config = dict(
    n_layer=14,
    n_experts=32,
    d_shared_expert=0,
    train_tokens=549100000,
)
Below are experts of layer 7 (counted from 0) of a mixture-of-experts language model. Rows are named router (the router's row for the expert), up (a neuron's input weights, with its number) and show model dimensions 192-255. Each number is 128 + 32 x the weight over its row's rms, rounded and kept within 0 to 255. Numbers have three digits each.
After each expert's rows: a language model's description of what the expert responds to. This comes from a sample of Wikipedia text that the model never trained on.

# expert 31
router:132121174140146102125170147122074108104073169163133106103074158160121128079137100086075150132066127118140092132077103042175105065137180137087097113152144130177108099100123103145128182144111209
up8:172134091139131121132157119125103124158105147129130153087114131133113128149137111154154096223156134090153140120120136129096115134154163069105112136142188140064150150161168126183130130127115063
up9:110124128141160080150109126079109086176139085083108161074149134121096188148172129137094110135062174192091092096142157184063164107051134094175144122175132131125118119133112130145181070090116152
up10:154139180117189082126102148117158133130104096146137092133155152188132141151173113083057142110122150108125094137120155105109140109137157163152117136136096135167156073094203109120071180127118114
up11:173097135146116123108132094161067107092098140125160095094097159160120123007108111099151097101136136097089123065157106107162146112165137150130179103150056141122136144091089127160174126113137085
up12:131175105150112086067174102110159154110119145154045114139149124167121128143158127126124105117160107138093131118096162155141096100134131120129106113116120096143098100156135097107137182120084193
up13:161146108088122125095060066120094150136123154116085129181059135059103140072076167155097130109170180105131075119166141166131065140127159139070105117178163080075145137151077104149114147135110127
up14:131157127122173077100143168157103114099153117131118109153078123134165129112178139143126087149085072127153127116093155094113082098157142134163148163096170118147106105162115100138185111085168110
up15:151099078151095118062105175167152160166175187121101148069117188061086107105127126071149096060132159136120115129129111199142094117090158138114096156068105158104146090143107165153155164158123136
up16:177079103086109084124105130079099128142107188095153110136100141102101104140100171185199158086084130125149075082182108154140174136079130165125151161145125142127098064052139141136171151151150143
up17:123129174158085085073114109096140131113047112130128107135107168069110175169180129127102127112116108143084096189097153154118185172071209096117155103158121123107139046114134150195146101122053147
up18:150143146097089114165133069229114133144134147129140122134136179118173145176093120156136135127067132107109088099095128154107161108114147167169120117173126117118174096125129094125108125163172141
up19:119166120150142135115104156174102132214195128081055098094097095127140196131034094108170077176072160127119098093080092168126105105119148188142085101122155080177159160105157172137129128131126177
up20:166154127131167095147133094088174108146123115134148143117101090082138099097166158136086103190183097150143052118092089139123127109114113115101153116170077121176189108178120150169144132107137119
up21:102081162151147101062133106104119147117103109122168125100044097103088137108138176143150176099150142133177086094102124138081094074135166147143089108108117106165145169102126092220104110059190187
up22:119201146095123116156119135108153068127159136176076116173117124116103181078104179171120147115081170077183138089056116075107107138148131128194115147131124109159140093051136131183100178149126125
Description: Spaces, conjunctions and initial capitals in lists and tables, usually right before a number, such as "and 0.3%", "Hadamard 2-designs".

# expert 13
router:136085160147139121099186145067100119090092131173140141085073112140135175108098072079084139134131132142145123076122077079116135135154195157182103170162077196129134126148168139139081125148140169
up8:139108093128097182125150155158153103120118176173115122156145138113075111175133126144125184051102150100154136103147166138130081082156128090118123126131079096099185143141144138078154049164128150
up9:106140181111091109084137119095136126152132135174112122137125150205113163166178122168102120100139115116125144120196104137091179111145174147121104124120165127123135092091165154052140151100098130
up10:168127054076120112123152150119119068136129135140162129086076098077147188148165152102131132139138153089133111119106167094109136103077122094143097174129082160151141112134136065099130106127103124
up11:125158120149141093058170136188139143163100099064084167111181140140138113138162080093166132112076141108156103132153129178123145073163134081144172069128139078081161148152134082165176123161165150
up12:058154124105165166140109113068121183179109127114129109135124122064141134104147111127140153104072105191114150113131118130118175112187122171117088169143110161081107134092091145173164081094105131
up13:092086119115108106065196061091161074139167131130136089181106163162092148130115155191081144107193153157159092159167194161118108128112116122109119170188140125102116114121098101118093112136182160
up14:092127150184124100081129124130138122152117070135145136100098129116156055179120079115096135103137047157103101124124123055125164096165095047138160101070078105120094111195104101143144110129080148
up15:098053147148155127131130105123079160115117078104100153136144163148133081121168113117181140130150126168130130122135136128161086144140190120124120132089135099106156130152165174157062134118093132
up16:112149108136117059134123118095091127143198135148166138083067156086145181140147138095126175110127115077126043063115088147194086163086122114109108115136110155169112111142080185131112137126105141
up17:107077110124154168098150161150130149101190072118096128160181152162093124151101119144117173145070155126170103150115122128131129119122203142103104100148135105128210110058134171159168127210113154
up18:121096146138114140137211177152071105142034102151090070131104145185104183128087083162131113098128161163151123199156122207126126115083149073095084088105110091119189097123101121073119080097152137
up19:182149152169143165169142124146086173106112120117178150098148126092142114044106139177165120112107158126131161106114160144138101117158181062125120108063104140128084124154047099092136151121141126
up20:179081105194132133071132135112146149106163126105151182095096143108114116117226067106095166104147128163130150150097112135176086147116084080159103122109118146108108128104108087163144153141133172
up21:106146091093145143136145039155124093166171139066088099090083131128069139091134125139087132110077165130122140179132170182119169118126116105138168118100196101151148127151146096082152096172141084
up22:109082127077148123172134113074053098097073152168176111120133152128107134136140175130128112094090200118155143124147069120201130129184155163161147082142107080126130114147115120138150100145120169
Description: Articles and possessive determiners beginning a noun phrase, mostly after prepositions, such as the, a, his, its, their.

# expert 21
router:162119138135170108099148157076132109114097132190149089116108143162067130118172118098083139087125143130133133111115091113084143135130183150113106125189078141126142060145126156124093119160114154
up8:189102098148094125145149152120116150102121067156090107118092164157082105102112104106120155136159115140192176137125152102145158112136154120167136150096108095061103061158088068136184170080112124
up9:104119160163157151120158113116085066109172096119065097101111145116092133143112091152146147202108173113177102129134108150077140149153137126206128144132076160150103107102101132105169173114103188
up10:080117107127143058201085157148159102117139215136184172128152129059155114125149071117071150142132125106177129088121116096147137193110123169186167094109174159161112177112149132167196168179138131
up11:143152130101131112126156105103128087097158136090068061115114141142106149168117168154168154160109099152121123173125151138110104165148145103116106145137139125168169126086154125103117189143161114
up12:164161144167146164090123150111138150080046152102108098106094185142167113145161156138062120135185117120134118131153157139133141127084156109081108155078143171148130129137193105142095167098203163
up13:106084135141159138071082113120109066088123138175108100102153139119124134169152132140142118095113096105098051087116126076130088152151108114083123084119094163131113107113171168157145147152154136
up14:132120129110154189056159136214186143151181118131118051126172081127119175149121115133079144122108069138108084057170040125114169145116141073143159119148163144135097086122124133171158170121167134
up15:098108118117107112145105151122095064143098166095138142146162097143107106135153169086108137109141144080169073111124178085103107183082118159087091050175126159110109108140192084130142147221096094
up16:101142112116104165181193131142069165028145124094119089124160139118108112173178065128163141154127122124153078181130168095102141177073177127147083111106115123139123159124140135107096140093120158
up17:108087080153153110137124096128111126129163180119070054110171143121119192132093139114084095144135206171156126113124160141166095109042157091112126160111147126132086112150171123168111195157129182
up18:120097184124107094085127169159128178074154148127113160180127114084145114103120099182141164174189128074142162160149072123154064132096177114146132147078179105101122124118110136144139099134094171
up19:072119117117121157098137157128114151139137181148147140111141076122102166120106160094181098139118075174135129078092105166132154168148136143142135098127122136131060171124101116112105060147067115
up20:143134110094134087171123140174123115116125166127069143152113151096144128115084114126120159140111155132071147121123110142226127140096110131078139156127064139113122120099185140164110124175184140
up21:175149139103119130114141142135088120162091119153105143150153191133134156121157134084184085112159140127079111140140085139164178113114105176180129138163089076139107129133133102067112190067109114
up22:090174177157147127125090172131104153113138127091149089092095185131108138120179094139119104168146141113137068127108115104171110141114124083120059090108095110143138109162109149144181149082090082
Description: Commas and clause-linking words in prose, such as which, that, but, who, when, especially after for and with.

# expert 22
router:135121174139146104126171148117072109104075169161136107105077159161123131080137099085075151133067126118139092131080104042177104065138183137086100114153142132177109100101122103144128182144113209
up8:156169131157125140122100125114154089150163132117093136145142185152137088138142127121178129123142167155100148119106118135127177098124118164134064128164099143132091141096104076153137064156073153
up9:153077141119162115159189125115056127157144126148101167123117093108112099125055167144152140097133138138104186106114140086080134122139152162156136104187142184070122091093125112146182200129039128
up10:180125131132101117118101099190131065178111169082072143085183155094083136132171141098198125134138068097105098167104121143189109118051179107132083149118076118134161159124141131117131139130150113
up11:088114158138124144148219161167105093141129200146146109115134138155115128078140097124141130104114103079111111127134063157136117127112164086174162172104140101195091119079113147174132151145099168
up12:075111113156160115095141145152111073112150141131153084105114139116152142134089089106091117132148130140105125125182092090140104144121163080088077089117073123110117151155133126201170115152087103
up13:129081078113099108098157092153143106134115159126122067088117165131134118138167149147139137099095166148120102109119131136125103132128162164110123170088111204122189137088141142133090106170102132
up14:147099123177076151110094087109090115067089131148103115128100134138127162076152156145113173158086108161108112147123133124095070087099159127201142102152088110175146100130099129097127148107125190
up15:198096146143120079126123132097119111170145149143068098165084085089167147153166141083121125161155154179139111183146163148093239127082146125209106131148118092135160102051096103165107068135128121
up16:146141119178100096147093130166135090088153155113114116150123087151163105166085072161152144063136133096091109057104152073102098074105098143155168101133117094148177093090074146184164102155112173
up17:176130087129117115128158124067138123105124136138000144165137167098100095112139089096115122105150099112112075138103127123207140106173155125154127120118171135051149148136124140129117155093085096
up18:137072150118140123172168153154149120127142083085149112109111140155151081126158119208135136109070133157162125049098167133112111193085117069157086147122145103179153167145120106131152085149067153
up19:117113180087178098150149153123176123121141090153173138150148102164108141116091159096109115087138053090097052114105133164141101114125126059061103122143132163100145087116126143199181129121110127
up20:121159017152069133114196143140127118151104124104172113095124171144077158127103141123146188113135099104156121144143138129119110132130199130130095134141103104143139131105120097132100094114151111
up21:179142139134169125135189090156134174130127189139125127152118162124176127123137168149160155135115110119180082162110122111138113104090126156147118134178132134129166150083135096129105129118132181
up22:175079138112113135135086140117129150124204177134161121139147114120061139105100093089075137142157099203157184130195106145165108107073152160134139148155122096134099122092173170129115184120114102
Description: Spaces, hyphens, capitals and digits starting cell values or list entries, such as country codes BRA, ITA, dates, numbers and name initials.

# expert 1
router:149139119192210111081120146128153122134143113189085127097082159157135144123098144126081144114118118144096078114090133118086072120125154165087154111172070164151142113195057203121179153160117106
up8:146066129125112107092170209132140159123124090146093163111074103094134129131117102133140131145173151127101110133109151127116122129142182134135133144129187113104200106100179157136066063105095087
up9:168127149145146114130110118176183102191105112112106084123125144096082126052163107126144208148071112091147149135163104159134146127088161179058149104107097119174138105121157145130163100154090117
up10:099158108143147099138117061110182126112089103099107195143136115132086144158132116090163166177150127182182110130135092168139121100079179158101133059084124174108079112091133087144135153105145147
up11:109131090068096145181128134138119133143112115153101158095082117070102125122135156123123115124143091125152119124130130182132158156113051137179099096193121107149151107095076140161180183186112167
up12:155116139149140113067075120144135129128151101136136159122149149116036140116126113133131134125143063087102111145141112089148135116128108144131201152121173103142129138067165104060101116105089088
up13:103100112204132140137126112192165110146120157134086125127204146194121129089137129140099100165072089178139110124183124138092037111122124127128116139116146100128150132163144059160149076119173062
up14:116180181127124084150157098051137164108136112147100121110116094135169115136124177137084150152130176134147114101132110124097167097142116135119174172098165092103127041096150071147077160165157148
up15:109123074172097092144147194044080131151143097143104096133115152112129133109089124114133164097117124110078158177120112180133067147056157098155194146130113089108175111145103172123178099153111115
up16:116136110156100149113096156164161141140099091102101137091148123180138127147127144156105143116021202190100152147161086064104119130124180134170111122131105118162097113167158112155109103119091156
up17:104178125116166162058109107069107100191128176168128083184115131096108172129133037151141082104115096080092145151144116152140112125103118118162137106137137164094126082160119139120087177085110132
up18:146117181119090131089144086130161137134098098138129132160087139157108134124108154109101111166134080106101125103083075130157154112184126126145103131130128092135111085125036150090118169111163136
up19:141102145196085123105142144099068104082147162151196134109148123131121117076095190090130177088133163127113069086073131123155138136119143121182136149163128171074169148149196160142137105112131115
up20:111084052128162093183117127139142120123114137122147123176133112111143094150143103063138034128087173119117135172189136172127148114101124116128117080156159098075152158083107064119156108145130109
up21:138142146175131134112146152169106158162106104104130093153120159145134134116163171136176141141145153149141088117118096087146119151102108143066180090047122127126076108134149128090131124054109145
up22:143125113143094127082167139133153092117173120102157130177136087120166135128103123109153038146108081137066165182080063080115092097136120173107159106221115102107179139113124149163158107128101092
Description: Nouns naming competitions, stages and units of play after the or an ordinal, such as season, round, League, Cup, final.

# expert 0
router:133120172138145103125169147118074107106073167161134105101075160161122128079136100087075149134066126115139094131077105042177106065138181140085098112152141131179109097100124102142128182143110208
up8:115131122092122100138162151148137096072128199120149080139118139140183099132132108145175145085125113141160113092175138061145053132085132148196100178158062186119127126162180092121087136154144143
up9:086146098115143142081167164111138117078101128192105042125082069108151140063076171136018132110092121133133093098121075117092147162110133159139073104106151146135086148148135150118091174093116157
up10:160078115155130154158110139145131133139156164131130165116135085112128105109187104122098123061105145126167116098051154104089138166082143187126138077172143135100137091105157174190118147162110085
up11:148176135103192137094098183062145176059079184105180126091148117196093096121092121099081130132086175114101177132131124151117134162175112139163101142143109135142097162190130116158123190101132113
up12:175094087177152084151130129069128072120079106101186199134123121171075084209138138110138127143044092112114063122122076108123099166100112148162100125141129165158122074099111076173136110126120172
up13:071146166116083130068133117178069173143109105117196108116176080111121173116096131172152139067108123132123154165147133161118132111136189102131126134102088131118097064154131157176107115087075168
up14:124134170110123151203203119146082142113159140156161151155169143157148095184074108097129138110146108127108152117123074097116104116113182120101147183186117115126157142151091085141144120098098090
up15:184166181116165145171102136138098071153155122160162137129139183120107103133085085066088088127134123127107134093147134069141154100148136129132127144121119149099137090108120155142128131098135162
up16:137125115192162068129159118134160157098106103120100128059141176124139128130135174085170123145106151152122054147150148128137116090114065072138123127093082107119143099146122098177096111119145148
up17:180104145165113076153155103148158101079147172123114155108170184190120136160123122123114124066116141134159118136110152106163102165141190166094097153126103154110161131117125157087084110150120182
up18:148100126142132107136120206150090108120100109162050160084135132094104131121175159120118092125110206161111138154071109117154116171152122152131104150104143160156110095121092113139158070164101167
up19:125127064179097149083139173136131101095178092082142103072125095086144196151134151121106148147084137148120124028070123198162140075164177201134096107124159155154106168104162133156109151107107144
up20:178159133137121126110143196175152140126132134143147133132130174105103146157108104072070119109132119163125097073164125162109095148078102134130170083180105204099098108078114154107112054167196176
up21:149132145171091137067147145119106124163065160088138110097102159106106211134117103070141125167121191073172126109178151094168122195103138121136133134106138142115142118108127081155076147163184188
up22:109139110123151077159137111141145084154144110132154137105117080216147102104144117164105169131156113082145055106173142100073158146140095201076102116150088090135175116099126097126125154088079146
Description: Spaces, digits and name pieces right after a pipe in sports and election tables, such as seeds 12, 15 and song titles.